Weights of a small mixture-of-experts language model, trained from scratch on English Wikipedia.
Training: a variant of Adam for the experts, 671M tokens, 10238 steps.
Below are experts of layer 5 (counted from 0) of a mixture-of-experts language model. Rows are named router (the router's row for the expert), gate (a neuron's input weights, with its number), up (a neuron's input weights, with its number) and show model dimensions 0-255. Each number is 200 + 40 x the weight over its row's rms, rounded and kept within 0 to 999.
Before each expert's rows: a language model's description of what the expert responds to; "gets" lists some tokens that make up at least twice as much of what it gets as of all text. This comes from a sample of Wikipedia text that the model never trained on. Tokens count by the router's weight.

# expert 1
Description: Single digits inside multi-digit numbers such as ISBNs, coordinates, years and table figures, e.g. 978'0', 200'0', 84.8'3'.
gets: "1", "0", "2", "3", "8", "4"
router,238,164,235,195,145,216,215,211,226,221,293,183,264,148,254,90,228,214,269,274,197,198,223,168,156,161,189,226,209,182,222,222,221,151,211,204,212,256,276,180,172,214,174,209,264,171,222,185,244,224,280,146,205,204,135,227,210,172,233,236,184,174,219,193,229,166,162,225,171,196,261,223,219,103,277,248,216,255,257,183,200,181,249,175,162,187,224,156,158,236,168,233,198,189,155,241,265,244,223,287,131,150,155,171,168,176,238,211,167,183,219,217,103,155,163,126,197,149,159,174,223,103,223,141,190,236,190,162,172,135,228,220,142,174,180,151,238,141,253,213,135,186,162,142,123,260,187,212,191,191,236,211,186,186,163,209,204,256,216,189,226,218,204,212,190,200,189,263,158,247,175,179,169,200,293,155,151,199,190,125,206,214,168,181,142,101,186,214,168,214,227,167,203,212,227,216,215,244,244,256,143,148,191,173,241,194,170,218,222,176,184,282,254,165,223,189,129,187,219,247,225,205,148,204,174,184,125,232,268,140,274,194,172,235,226,195,190,167,240,184,212,230,175,219,239,152,238,269,199,247,240,214,278,196,184,256
gate0,241,193,257,249,178,285,236,172,117,148,145,210,217,186,194,202,249,224,252,136,162,155,207,159,191,165,207,131,174,262,212,194,217,207,202,232,135,94,252,211,192,237,217,242,262,222,221,178,215,212,183,250,266,286,236,198,254,289,145,195,226,184,207,146,157,241,183,162,249,228,224,232,166,374,271,169,307,256,194,244,231,166,211,129,196,181,237,190,198,202,222,170,207,218,261,221,225,191,190,197,187,182,168,173,196,224,154,191,113,225,207,196,177,196,164,253,254,224,197,205,194,176,201,218,208,227,213,208,106,217,192,234,197,284,253,209,225,209,172,236,220,206,107,173,197,241,176,172,199,194,149,167,207,168,163,205,167,118,148,151,152,198,243,268,206,182,255,198,258,220,194,121,138,189,143,240,173,143,256,179,254,199,134,197,179,163,211,190,184,198,238,188,218,210,206,200,226,191,218,242,161,196,211,208,214,204,267,206,261,161,163,202,171,164,245,177,170,192,245,202,180,79,230,164,231,252,243,134,178,212,205,217,187,230,138,177,212,175,183,221,235,133,221,237,194,167,221,266,175,190,246,238,224,221,163,255
up0,174,227,180,213,161,163,174,200,239,160,163,201,217,185,273,212,257,262,140,163,203,211,176,158,218,221,182,229,153,162,204,120,240,161,232,217,242,163,196,200,170,218,174,195,190,115,142,177,182,207,190,233,220,169,238,196,231,277,178,193,214,253,167,249,215,204,237,208,249,184,226,190,184,253,237,283,210,207,176,207,240,216,199,209,177,165,195,162,266,208,239,171,225,271,227,201,165,209,292,205,210,245,224,248,221,165,223,154,184,164,116,206,192,124,100,234,232,191,168,210,206,196,224,156,248,199,246,220,218,235,222,193,164,191,230,193,210,182,147,178,200,118,127,202,274,121,234,202,260,201,198,172,209,202,205,244,283,245,179,248,135,167,201,169,279,229,259,201,226,167,208,149,202,217,214,199,133,225,206,48,242,131,199,234,211,222,227,166,152,133,278,279,221,238,166,306,190,169,189,232,97,221,261,173,224,258,231,272,187,245,174,213,196,199,242,141,217,221,162,213,209,202,163,197,154,284,225,168,285,228,193,165,240,191,222,174,227,235,113,159,181,203,222,215,150,198,234,232,180,246,169,178,171,183,209,292
gate1,240,197,108,154,182,130,152,225,216,207,150,208,204,133,247,196,228,265,245,202,234,165,190,215,189,230,223,137,154,170,218,193,255,220,225,231,129,152,279,225,186,200,203,194,230,227,213,253,212,202,188,255,197,149,226,208,271,227,140,183,174,158,198,201,193,269,223,199,197,152,229,205,225,257,174,215,254,140,185,167,162,215,204,180,229,255,221,152,187,193,207,256,245,283,292,197,182,211,223,178,185,155,177,224,208,168,150,125,185,123,192,238,230,210,231,170,268,212,205,258,178,259,225,207,252,225,155,203,188,115,246,261,170,226,282,264,151,258,97,154,147,199,115,153,239,183,233,224,177,321,180,192,212,228,175,123,147,188,168,236,196,185,161,172,237,200,176,184,225,182,176,169,170,240,156,157,128,270,234,203,199,176,213,230,177,194,301,153,160,221,133,151,239,155,179,160,194,138,158,146,212,187,190,140,179,248,225,198,168,213,228,147,204,179,237,199,233,193,207,250,237,119,192,263,174,222,264,118,141,222,196,250,166,193,237,199,210,191,191,202,152,202,135,218,183,217,235,178,240,185,213,135,271,174,178,246
up1,203,228,270,247,167,224,183,218,150,256,249,206,143,253,169,217,139,220,112,182,140,247,159,244,214,174,158,144,196,239,162,183,124,166,210,211,246,202,156,210,227,197,182,229,138,144,186,172,201,208,228,156,241,244,273,195,201,256,233,226,241,224,229,189,151,189,185,167,220,220,130,236,242,172,191,199,260,249,190,226,211,210,200,216,188,112,203,209,204,244,255,118,178,151,168,211,173,170,138,259,213,249,208,179,144,236,177,192,191,248,182,163,177,203,145,229,172,198,194,276,168,240,182,170,215,123,239,227,243,215,126,145,217,225,191,128,223,216,268,206,230,202,253,252,175,215,211,171,206,100,199,146,195,123,219,270,294,197,156,291,185,207,223,255,216,206,155,208,253,163,260,231,201,208,259,177,190,159,194,254,195,206,211,189,264,196,157,194,208,226,259,253,180,287,224,179,287,200,204,177,292,166,186,218,153,264,172,159,157,198,204,256,200,207,206,211,185,165,231,169,150,288,212,143,243,172,177,273,202,211,223,124,297,283,229,208,202,126,163,205,195,176,222,200,171,177,159,236,159,242,177,223,143,231,225,185
gate2,183,186,148,185,176,241,247,245,199,181,211,229,204,202,191,250,239,197,133,183,285,248,212,221,167,233,156,203,149,203,173,209,199,197,246,274,202,232,195,200,252,160,201,211,179,237,212,213,176,182,195,196,255,231,150,196,224,165,228,228,208,244,188,238,206,180,240,184,210,204,169,202,267,222,241,174,177,206,169,184,181,240,163,277,247,173,195,184,180,206,247,226,176,207,161,203,211,213,153,220,160,165,242,219,161,120,154,109,175,125,183,185,173,169,274,150,189,241,237,202,164,313,244,207,106,192,260,239,226,165,145,210,198,174,235,128,114,267,150,198,232,202,234,208,157,170,194,220,245,88,208,248,316,118,194,176,142,197,168,184,208,208,237,150,164,162,135,213,235,201,164,232,249,184,233,166,169,235,185,224,148,204,250,288,210,145,199,189,285,186,248,282,190,209,184,124,230,199,184,227,269,217,214,259,162,233,236,172,156,293,252,193,192,255,199,245,197,216,206,243,285,234,175,224,244,197,198,242,167,292,214,218,249,213,181,271,111,214,232,197,150,204,269,220,285,232,229,174,188,160,152,192,191,220,234,225
up2,255,240,231,231,270,139,163,165,142,246,194,192,240,185,144,222,203,240,250,152,180,137,188,203,229,190,269,157,255,234,258,210,193,208,213,172,202,147,124,202,166,201,148,234,146,231,155,210,189,214,243,167,204,175,264,173,200,211,243,131,230,172,242,206,152,265,145,235,192,186,287,259,188,187,209,209,182,173,177,254,219,172,151,166,183,259,141,265,190,175,139,181,233,165,228,220,222,172,210,146,238,221,145,150,233,209,174,230,191,217,158,162,293,253,218,243,249,224,189,207,151,189,146,244,280,142,118,217,231,271,207,268,207,216,201,223,195,250,275,257,182,177,218,286,200,200,190,222,222,229,183,160,191,286,208,263,190,148,239,206,161,196,130,269,218,276,246,134,242,221,187,175,205,240,190,259,212,197,239,162,221,229,132,131,241,183,206,154,190,215,160,106,170,167,240,213,175,162,195,162,205,193,187,186,171,135,148,167,197,95,204,187,166,164,146,181,207,147,218,192,197,195,185,239,154,135,217,216,166,191,209,138,229,158,146,190,263,181,206,144,219,132,152,233,170,257,192,204,234,244,261,180,198,171,144,125
gate3,197,228,194,209,146,200,164,187,202,189,154,247,227,202,222,189,226,190,94,177,202,167,188,205,217,214,217,216,240,195,164,236,111,265,189,137,191,206,210,172,230,216,194,180,219,244,204,172,193,243,216,318,227,187,219,267,192,115,146,241,191,192,207,207,238,186,199,278,173,266,179,153,154,167,227,280,219,139,224,274,131,249,111,197,197,185,158,209,229,261,157,227,196,271,311,195,142,89,216,195,250,188,256,213,211,174,224,178,206,184,175,213,163,171,257,201,143,223,204,167,208,213,242,196,251,171,164,254,217,148,174,205,144,186,162,260,242,173,229,167,213,137,187,187,243,196,205,231,243,192,234,195,202,118,263,246,198,202,196,234,227,158,172,196,167,224,204,177,169,174,192,266,303,221,188,158,99,216,254,151,215,234,197,243,211,211,191,239,231,183,205,201,129,81,121,222,159,167,190,126,194,234,271,164,186,180,184,194,226,187,211,189,134,213,148,158,226,190,154,235,247,139,199,219,150,211,124,176,183,198,203,207,250,218,236,286,171,210,237,213,206,158,176,135,217,238,225,187,182,149,226,128,151,219,150,140
up3,202,211,185,234,187,196,274,187,189,220,165,244,199,155,229,178,244,225,170,242,230,169,254,244,175,189,231,225,182,152,160,267,154,171,203,131,260,225,189,176,262,175,223,193,166,196,202,223,242,258,220,228,220,221,222,249,173,165,164,137,240,150,225,216,220,180,138,215,172,277,185,173,175,240,250,188,150,149,204,227,123,167,207,183,195,219,144,253,210,259,112,202,245,219,258,215,199,168,211,245,183,220,194,197,144,166,239,195,140,198,249,182,228,235,280,193,177,220,202,132,199,216,229,182,281,223,194,214,269,158,161,219,161,185,203,181,222,139,272,184,218,186,225,185,209,193,184,274,274,188,229,295,324,180,243,227,208,174,160,209,210,149,180,263,236,237,193,183,185,202,129,162,227,161,221,178,229,255,200,164,245,226,214,185,186,164,193,264,193,239,174,139,188,121,132,160,253,174,185,166,97,251,224,185,142,268,168,202,210,248,146,179,175,262,153,166,194,195,211,224,281,227,127,174,120,177,196,248,223,178,226,183,264,216,235,290,260,147,206,211,177,210,178,211,289,143,231,252,194,216,245,93,159,173,244,196
gate4,243,208,223,238,193,164,218,125,240,177,232,209,162,167,203,189,271,201,215,218,191,217,151,262,224,205,145,180,200,192,145,282,223,200,222,61,190,175,238,193,225,193,219,175,213,156,220,191,214,207,236,242,195,229,208,182,230,214,130,231,235,179,229,164,207,130,208,251,259,187,255,233,236,230,261,274,197,232,200,176,125,219,216,180,200,204,189,176,204,177,235,174,195,152,187,206,117,180,202,195,256,176,266,219,227,135,216,194,240,172,264,193,149,225,133,239,128,205,262,169,217,256,175,180,141,232,188,177,163,205,178,189,203,217,132,206,203,207,216,153,260,204,195,159,199,211,226,223,217,221,244,257,254,152,174,183,214,221,179,246,261,122,231,143,230,97,142,208,149,234,281,265,204,203,236,215,178,178,191,225,147,139,223,240,144,139,227,233,179,208,229,195,226,238,191,167,186,191,217,205,172,156,279,178,150,232,173,224,197,305,231,145,173,257,266,204,216,182,249,182,188,139,148,164,205,185,218,209,153,183,211,270,177,200,264,181,157,211,227,194,152,215,215,110,268,200,300,158,185,180,95,248,76,176,138,233
up4,181,194,104,145,187,254,219,267,170,253,188,207,191,238,216,208,242,225,194,189,191,230,221,225,168,278,193,249,252,182,209,112,174,253,295,270,170,212,189,196,203,193,193,218,225,183,191,224,198,154,185,292,238,149,218,230,239,251,215,133,207,204,185,182,214,182,270,150,183,200,190,95,189,154,111,177,166,195,244,212,199,231,150,237,198,167,204,141,196,283,212,275,181,237,152,145,187,261,176,214,155,175,181,208,173,180,159,185,127,152,123,148,218,216,274,142,184,218,192,202,183,193,242,214,217,193,270,261,243,222,206,219,228,214,234,196,158,183,192,230,199,182,163,178,230,141,185,226,212,162,134,123,232,213,244,180,193,188,103,224,186,220,188,214,173,247,240,216,243,213,116,204,191,203,173,191,258,206,190,112,291,181,182,180,277,244,177,226,293,191,235,221,199,139,219,178,198,131,227,295,255,234,193,250,193,237,207,175,218,219,144,256,202,208,161,227,224,231,168,196,181,254,229,165,157,248,191,191,172,232,159,210,221,154,157,221,234,212,142,139,203,225,222,254,184,217,103,197,192,204,225,174,325,159,259,157
gate5,204,196,198,135,152,197,127,198,191,208,238,243,238,192,166,176,171,189,215,194,162,226,176,186,162,138,220,135,174,169,217,213,214,196,263,206,156,212,176,183,134,168,216,194,184,176,235,218,197,164,217,189,195,185,133,232,244,236,183,192,187,180,203,230,247,220,261,156,269,227,233,164,237,273,231,197,240,258,187,241,209,169,236,162,144,193,241,155,138,158,105,166,224,214,191,323,174,210,203,239,181,108,194,134,178,244,184,206,255,147,171,203,188,242,96,165,210,223,193,303,236,197,255,202,145,233,305,263,242,170,143,303,254,212,222,147,218,183,143,190,211,222,213,234,183,208,125,151,228,193,213,204,196,192,206,265,230,157,234,182,149,241,183,207,213,216,200,161,278,228,224,239,262,129,174,150,233,248,251,170,181,197,160,162,177,197,202,144,195,254,207,238,209,166,205,217,267,170,145,164,145,267,144,194,250,197,172,148,172,226,233,189,207,160,263,198,198,176,245,138,228,281,192,249,128,213,103,202,209,204,159,223,193,249,228,212,277,173,130,232,176,213,173,264,144,176,181,187,187,112,234,208,243,184,219,169
up5,219,136,239,124,170,222,126,280,249,196,234,187,238,193,183,164,108,147,238,233,190,271,217,152,161,158,208,134,132,136,213,217,237,121,184,206,130,147,183,174,157,208,223,162,240,173,251,225,203,251,190,161,183,174,165,192,273,235,207,254,131,156,236,161,219,177,227,195,237,191,212,152,270,317,219,196,198,244,230,175,217,146,232,167,181,232,235,122,130,231,159,145,257,242,181,262,235,237,207,246,155,152,173,177,158,234,203,243,221,156,210,229,182,238,103,131,264,142,195,313,253,185,260,140,224,250,249,216,235,136,121,196,247,238,201,189,247,198,132,157,181,212,240,193,137,246,163,164,165,202,233,158,145,195,190,234,223,192,208,249,188,258,196,184,211,187,142,197,213,183,204,249,263,168,247,178,245,220,180,221,202,228,166,183,166,181,186,169,188,209,186,198,188,224,205,175,239,217,196,150,126,231,161,174,242,175,155,211,218,240,173,237,277,157,241,157,177,187,230,168,191,271,167,191,170,201,155,221,224,220,223,223,146,237,202,170,240,129,155,187,179,222,167,280,150,175,214,238,251,196,232,205,218,175,232,165
gate6,149,292,176,154,208,185,183,173,229,203,206,174,246,179,178,283,234,194,242,213,202,243,213,186,206,201,178,256,237,159,196,225,124,184,296,194,179,239,262,129,215,159,196,247,185,177,174,249,187,201,201,202,194,182,221,170,209,277,195,213,206,223,142,184,249,179,227,232,204,220,213,176,265,189,140,203,221,237,173,195,184,176,155,283,159,120,209,194,128,203,153,197,200,174,164,190,173,213,98,218,233,228,174,189,236,239,168,191,157,167,157,204,264,218,230,237,187,208,269,190,130,265,242,273,157,172,256,158,209,156,169,204,251,217,268,212,155,280,147,140,240,236,188,251,169,197,223,232,209,196,159,247,261,224,213,279,224,197,142,218,239,213,281,132,247,215,177,201,330,185,246,290,243,195,182,234,204,220,110,224,219,141,208,201,151,236,237,204,196,131,161,260,202,209,251,261,203,138,212,194,176,201,198,259,198,246,215,198,199,214,164,212,112,131,225,261,176,231,210,181,254,178,174,191,244,190,187,212,208,263,228,232,199,189,192,235,201,208,184,205,209,219,264,208,92,161,175,105,144,135,136,144,191,207,212,177
up6,175,265,185,120,214,214,190,191,220,225,201,164,289,222,221,213,219,202,226,228,177,293,215,195,102,218,159,286,214,157,220,144,178,165,260,230,206,220,224,182,206,145,187,207,219,241,226,281,185,203,213,190,159,117,216,169,165,252,270,242,149,230,163,215,239,161,189,239,204,279,194,159,229,145,175,232,197,193,177,159,199,205,165,268,204,153,197,216,135,147,149,222,217,216,134,153,207,173,161,217,165,221,190,233,215,194,222,267,157,146,175,231,244,269,193,241,196,206,188,174,167,215,175,236,198,161,212,175,231,149,152,259,269,183,166,192,161,290,134,181,300,211,203,180,183,172,246,251,151,149,199,240,214,272,181,178,239,205,136,197,204,197,241,188,195,251,220,232,263,276,197,271,186,192,166,212,307,204,126,195,199,172,189,169,173,218,197,206,261,217,236,197,153,217,292,230,204,204,252,212,180,191,142,250,247,179,149,272,241,204,113,242,130,165,209,229,169,230,147,195,237,254,194,168,237,199,113,212,246,208,245,227,139,210,145,223,196,199,158,167,166,207,153,240,122,158,155,132,141,151,178,229,179,152,212,234
gate7,231,154,267,168,202,175,151,230,178,182,174,172,232,210,210,210,209,233,180,198,206,198,180,238,208,189,175,145,139,188,134,171,178,195,217,226,221,157,159,209,249,223,244,207,208,180,158,96,152,245,243,170,254,208,229,190,190,252,154,216,162,176,255,245,255,199,228,256,201,163,144,162,134,269,215,258,228,166,210,200,297,162,176,203,119,193,211,208,225,207,299,252,252,200,231,201,175,220,209,235,186,176,155,176,239,207,208,191,225,246,170,224,205,217,225,230,232,201,169,151,239,181,266,181,309,137,217,163,172,151,214,168,180,231,159,155,204,224,204,156,184,102,134,145,253,268,242,306,126,195,192,198,182,196,192,236,220,255,202,183,259,238,198,147,186,142,243,220,171,230,265,241,260,187,191,205,155,214,224,144,281,196,233,295,229,200,173,212,193,120,261,242,217,212,180,276,187,226,195,219,90,162,198,198,226,151,192,201,193,178,161,267,151,225,101,224,221,250,176,197,172,167,289,219,114,200,171,211,224,150,225,283,204,176,223,171,246,212,179,237,136,162,183,206,158,180,204,221,206,201,201,119,165,224,261,204
up7,178,295,138,198,208,229,249,177,203,203,169,235,155,210,187,219,174,211,214,198,169,167,222,149,146,215,230,265,246,234,260,213,172,215,201,178,160,221,204,168,128,134,122,204,191,210,226,285,232,170,193,227,211,208,181,222,188,183,234,177,251,214,134,204,179,213,235,209,211,232,264,253,262,130,192,179,163,183,175,218,122,217,199,227,255,231,202,217,154,182,124,144,198,241,157,232,235,198,212,159,253,244,248,280,208,226,180,177,173,161,213,167,214,180,185,159,157,214,241,242,133,240,173,228,127,227,202,264,244,261,191,238,219,164,251,237,161,159,194,249,240,256,283,253,143,151,180,131,276,163,206,198,181,184,229,187,175,100,216,224,112,204,235,230,173,254,176,204,253,171,131,182,167,208,216,187,199,193,211,292,145,226,181,151,143,163,239,173,255,234,173,173,180,206,190,160,191,165,233,143,341,198,204,238,148,226,207,184,209,231,236,172,214,169,241,234,186,131,180,197,250,216,156,243,295,168,238,227,164,232,172,74,190,203,187,266,119,156,197,163,236,202,245,153,233,193,177,159,211,190,214,259,234,186,216,193
gate8,228,150,227,229,148,165,144,203,189,211,210,185,185,203,128,154,177,155,190,217,231,189,232,192,245,111,193,181,183,146,183,223,213,164,174,195,219,207,271,212,184,252,184,162,231,148,216,167,196,276,200,134,159,185,125,164,271,150,196,229,232,132,172,112,150,179,158,159,237,157,255,235,221,194,199,218,127,298,244,193,122,209,246,209,122,221,202,214,140,241,156,166,229,134,119,243,265,186,139,174,256,201,143,149,176,152,217,226,195,262,265,219,215,212,200,181,111,116,224,187,229,200,210,210,193,266,225,181,173,253,237,155,178,288,200,91,252,212,244,244,195,242,167,202,172,235,158,126,211,201,191,226,227,208,198,195,246,263,248,201,270,206,200,165,164,185,185,207,201,193,240,231,179,236,216,212,233,162,140,207,235,231,205,187,154,207,230,212,165,255,202,127,181,171,160,245,208,207,163,157,276,190,157,119,221,272,186,137,198,192,196,187,238,242,245,183,193,212,226,207,145,195,177,213,273,151,225,210,142,168,248,190,165,226,174,119,208,191,131,252,166,240,207,225,212,132,172,217,171,214,136,245,166,177,130,250
up8,149,228,162,263,248,172,265,187,238,183,189,234,246,165,190,210,180,216,205,224,173,244,173,234,171,213,208,284,204,208,191,211,218,228,197,227,283,145,161,154,209,199,179,158,173,218,191,216,204,203,179,217,204,170,207,215,154,164,185,192,231,186,147,202,179,189,227,202,82,257,147,130,159,199,201,191,159,152,141,187,250,232,153,239,269,194,171,155,230,187,166,190,201,188,235,178,129,253,250,203,187,242,197,270,208,234,229,216,177,146,265,213,246,275,232,217,181,195,187,131,152,222,171,162,296,176,213,202,245,229,163,220,185,147,170,234,204,209,292,179,176,232,188,225,244,229,266,250,213,163,189,248,193,255,190,137,213,172,202,209,158,191,186,161,309,199,221,173,130,216,177,112,155,156,216,157,218,215,253,197,178,207,192,177,241,203,112,196,217,154,109,226,215,186,253,170,155,186,168,249,103,216,290,176,169,194,180,280,189,97,166,158,170,170,185,255,231,152,172,248,251,194,179,255,149,122,207,230,176,155,139,135,238,198,232,209,179,234,284,209,126,171,189,209,165,224,178,154,204,189,310,146,220,176,243,183
gate9,263,210,217,148,208,172,180,230,184,185,242,183,148,166,167,223,140,230,189,200,137,178,192,184,157,184,304,155,121,168,185,243,219,183,239,166,189,162,214,216,119,215,224,223,187,185,182,212,186,155,197,210,214,145,155,218,178,202,97,231,186,195,210,232,233,175,260,164,219,300,187,192,288,283,215,163,209,203,165,208,206,163,193,214,173,254,194,197,139,179,110,214,168,225,220,261,197,199,171,213,197,205,230,220,227,225,227,223,181,140,249,212,213,212,131,173,243,245,204,263,246,197,227,219,246,224,302,166,293,236,173,281,278,229,154,170,193,183,200,107,199,186,295,122,198,259,160,188,194,237,233,197,186,191,153,227,209,130,219,149,241,230,193,187,237,233,193,175,197,176,302,188,198,188,158,142,261,291,224,173,227,203,142,200,201,239,188,139,172,232,150,193,259,215,185,214,199,172,181,187,158,226,231,220,208,172,109,153,193,229,204,175,245,138,222,217,230,176,207,183,177,269,197,308,132,167,182,257,203,236,207,237,234,219,309,178,240,134,246,160,173,188,201,227,123,197,195,209,221,174,249,133,184,154,167,202
up9,279,227,205,128,215,206,173,242,181,258,227,154,166,128,176,200,180,180,205,200,135,187,206,183,195,191,238,178,131,213,185,210,214,153,205,207,169,163,167,191,144,248,252,222,196,170,237,199,192,181,184,169,175,199,154,186,182,210,108,258,185,232,201,201,251,176,265,167,209,283,158,183,279,225,250,177,229,214,165,197,236,122,247,229,201,211,208,166,143,173,173,235,176,279,231,255,199,208,184,216,148,211,240,198,243,254,265,219,223,176,215,220,176,182,122,214,252,200,168,291,196,181,249,197,243,247,262,167,291,177,154,225,301,201,149,169,242,169,180,134,206,187,254,141,193,228,199,209,182,242,235,197,195,213,172,214,220,147,265,159,243,278,124,182,227,202,139,178,221,221,343,210,192,195,208,180,205,277,203,172,216,134,155,167,191,238,173,172,177,267,219,234,237,257,174,178,195,183,172,143,180,190,262,189,223,180,111,202,242,195,175,196,285,172,215,181,242,172,194,174,223,294,209,228,116,227,134,272,237,182,197,261,220,284,277,169,258,146,209,148,208,175,180,215,134,188,202,190,229,212,211,109,196,202,209,208
gate10,257,161,238,229,133,273,150,164,260,176,237,166,240,252,213,149,208,234,185,177,161,226,244,158,253,161,329,232,179,244,202,208,184,182,223,240,250,157,220,174,317,192,187,185,227,222,217,177,177,262,182,248,193,173,206,209,233,188,219,206,233,183,263,226,184,230,213,181,128,175,137,182,203,231,207,237,214,205,240,242,166,278,187,172,156,266,203,181,170,225,134,109,247,206,199,340,208,258,253,224,228,174,182,251,164,136,204,231,184,210,216,204,182,163,273,165,144,171,205,209,167,215,191,130,221,225,231,253,200,194,234,169,145,203,165,115,229,207,214,178,194,198,222,179,190,233,278,213,211,164,148,154,159,100,252,165,213,209,211,176,215,156,237,189,145,253,226,185,160,122,136,176,295,189,248,244,194,263,217,153,178,173,94,200,215,141,205,223,217,185,201,181,193,194,205,236,184,193,150,214,282,231,234,228,149,228,186,221,191,183,196,189,226,244,144,232,133,199,208,307,169,199,192,243,140,222,233,221,178,211,214,181,215,183,218,253,145,200,203,202,166,238,237,252,240,184,176,220,190,199,248,277,271,141,190,152
up10,271,130,212,204,199,301,153,214,236,206,230,107,220,197,246,149,188,180,249,233,164,222,268,173,258,106,278,229,192,169,236,205,198,153,186,232,245,226,231,177,249,246,192,179,243,217,256,182,220,227,179,194,186,207,172,216,230,168,221,228,190,206,203,196,171,259,153,220,145,142,145,179,191,190,252,221,194,220,276,198,197,213,228,160,208,274,211,170,130,223,157,129,245,202,217,223,194,263,206,267,177,154,142,188,190,128,237,275,195,241,263,232,154,188,215,155,185,127,160,215,212,184,203,128,207,247,224,206,215,150,208,127,100,189,197,160,256,160,227,196,167,239,216,170,133,252,285,186,164,155,221,177,171,177,177,177,242,259,208,221,261,174,205,232,196,202,205,224,183,55,170,162,272,163,271,220,228,222,135,221,145,220,111,155,160,156,140,183,178,220,212,185,200,229,252,179,211,204,231,219,258,215,224,216,190,244,162,223,242,158,204,220,216,195,189,181,124,192,253,246,142,212,182,219,139,203,208,236,177,174,247,196,177,184,179,192,135,203,170,168,191,249,179,254,254,163,171,211,241,214,246,287,287,191,152,168
gate11,230,206,189,183,135,192,174,104,193,181,182,217,265,169,143,191,192,287,152,196,153,256,147,221,209,190,179,226,232,182,188,226,134,215,273,191,128,243,226,248,199,205,155,241,121,261,170,111,201,174,168,231,226,229,173,136,154,183,191,227,257,201,241,184,158,216,207,193,281,188,150,245,237,196,240,111,241,203,137,295,206,187,150,217,117,233,187,204,216,232,244,171,218,198,243,221,102,230,164,214,213,222,170,200,197,183,210,123,206,182,211,242,210,199,159,144,183,279,204,247,199,233,267,189,184,138,219,211,189,187,216,267,177,167,195,227,195,186,204,172,165,211,178,121,158,155,256,213,201,196,198,179,130,197,232,169,144,183,200,157,195,152,146,242,235,210,187,177,187,95,211,232,170,151,215,149,149,243,262,231,137,193,195,213,216,251,253,227,218,94,223,216,191,187,257,244,198,168,183,167,241,165,242,216,235,235,295,187,142,249,200,193,118,208,194,183,144,216,212,170,254,153,252,176,211,218,278,180,201,250,81,223,222,189,176,207,224,188,187,263,193,126,167,284,234,201,196,235,237,150,185,171,215,208,236,202
up11,211,222,165,216,251,126,206,268,184,173,211,219,143,228,206,245,215,154,218,168,182,125,202,161,177,246,212,150,141,215,171,167,233,239,132,257,218,200,218,177,245,150,235,190,254,136,154,260,159,130,182,179,251,181,221,203,250,208,147,151,177,221,165,215,238,231,258,132,143,221,209,167,182,260,194,226,181,108,198,163,191,213,210,207,260,134,191,216,162,157,156,222,177,195,191,218,250,158,193,147,253,208,166,212,257,219,153,241,160,189,165,170,244,160,273,273,146,166,249,226,181,225,208,201,211,226,211,244,209,242,234,94,235,244,225,156,158,249,150,237,252,146,205,284,273,184,119,216,228,242,159,238,202,205,245,257,210,161,211,213,207,225,264,164,144,263,185,193,301,276,227,160,227,210,163,212,224,244,201,170,271,225,189,233,172,198,204,165,227,191,152,222,264,198,96,157,167,190,153,139,222,222,152,207,163,167,214,188,215,259,230,167,274,221,176,278,235,215,103,219,99,212,222,209,192,237,198,244,156,251,226,204,215,157,192,238,206,266,203,198,259,218,244,155,148,234,198,147,176,173,175,173,195,178,190,190
gate12,231,227,239,167,187,169,237,147,190,276,205,216,210,253,228,197,243,227,175,230,250,241,175,181,171,152,64,245,184,196,159,289,254,180,162,181,233,179,144,135,202,238,242,204,202,87,203,139,243,250,232,175,224,181,264,174,212,196,178,209,196,216,119,178,176,181,202,225,230,236,238,222,180,271,213,186,174,202,138,139,189,179,236,73,204,168,226,191,216,166,229,209,108,222,176,166,152,215,205,241,158,184,159,179,195,158,204,143,146,231,156,202,214,208,205,249,252,214,180,211,282,192,231,249,240,151,183,171,279,127,144,256,240,137,196,194,219,198,198,263,198,217,205,240,202,225,189,227,206,204,243,301,235,252,189,243,239,156,161,246,149,139,197,210,205,197,192,212,146,234,187,251,119,207,195,184,154,154,202,196,208,212,199,220,166,96,170,233,166,186,244,239,268,199,232,175,236,234,185,252,185,247,198,176,174,258,171,222,138,249,213,218,195,220,177,184,213,165,193,196,225,220,108,243,241,166,157,215,257,97,239,173,162,248,222,182,239,113,239,175,158,158,130,250,212,217,203,222,190,240,173,135,141,203,205,200
up12,200,177,218,210,203,265,138,208,232,161,226,163,220,235,220,219,180,218,185,152,187,211,241,146,213,238,279,178,232,211,255,190,221,266,250,278,137,168,282,222,200,147,182,153,286,283,233,247,187,146,171,234,149,201,130,250,196,251,224,212,191,223,239,182,205,241,211,201,178,155,198,158,142,139,187,189,210,195,244,236,208,257,221,270,198,196,210,240,154,250,160,163,235,221,243,232,203,219,245,185,230,237,254,301,166,173,162,244,247,202,209,169,179,166,223,152,167,194,215,224,125,189,185,43,121,257,228,192,161,203,298,154,174,225,225,201,214,220,191,164,186,158,121,169,223,142,248,196,222,205,157,189,134,166,223,151,186,225,214,136,228,248,248,223,192,221,158,195,252,153,170,90,261,238,196,227,188,210,195,191,202,165,175,207,233,227,222,159,188,205,125,156,223,204,182,211,168,162,177,195,184,185,269,248,180,133,214,210,285,174,191,195,223,161,182,191,198,223,161,197,173,211,219,195,166,257,243,189,181,257,168,167,204,151,221,154,158,277,218,229,261,297,284,115,206,147,249,181,237,179,199,213,249,192,204,245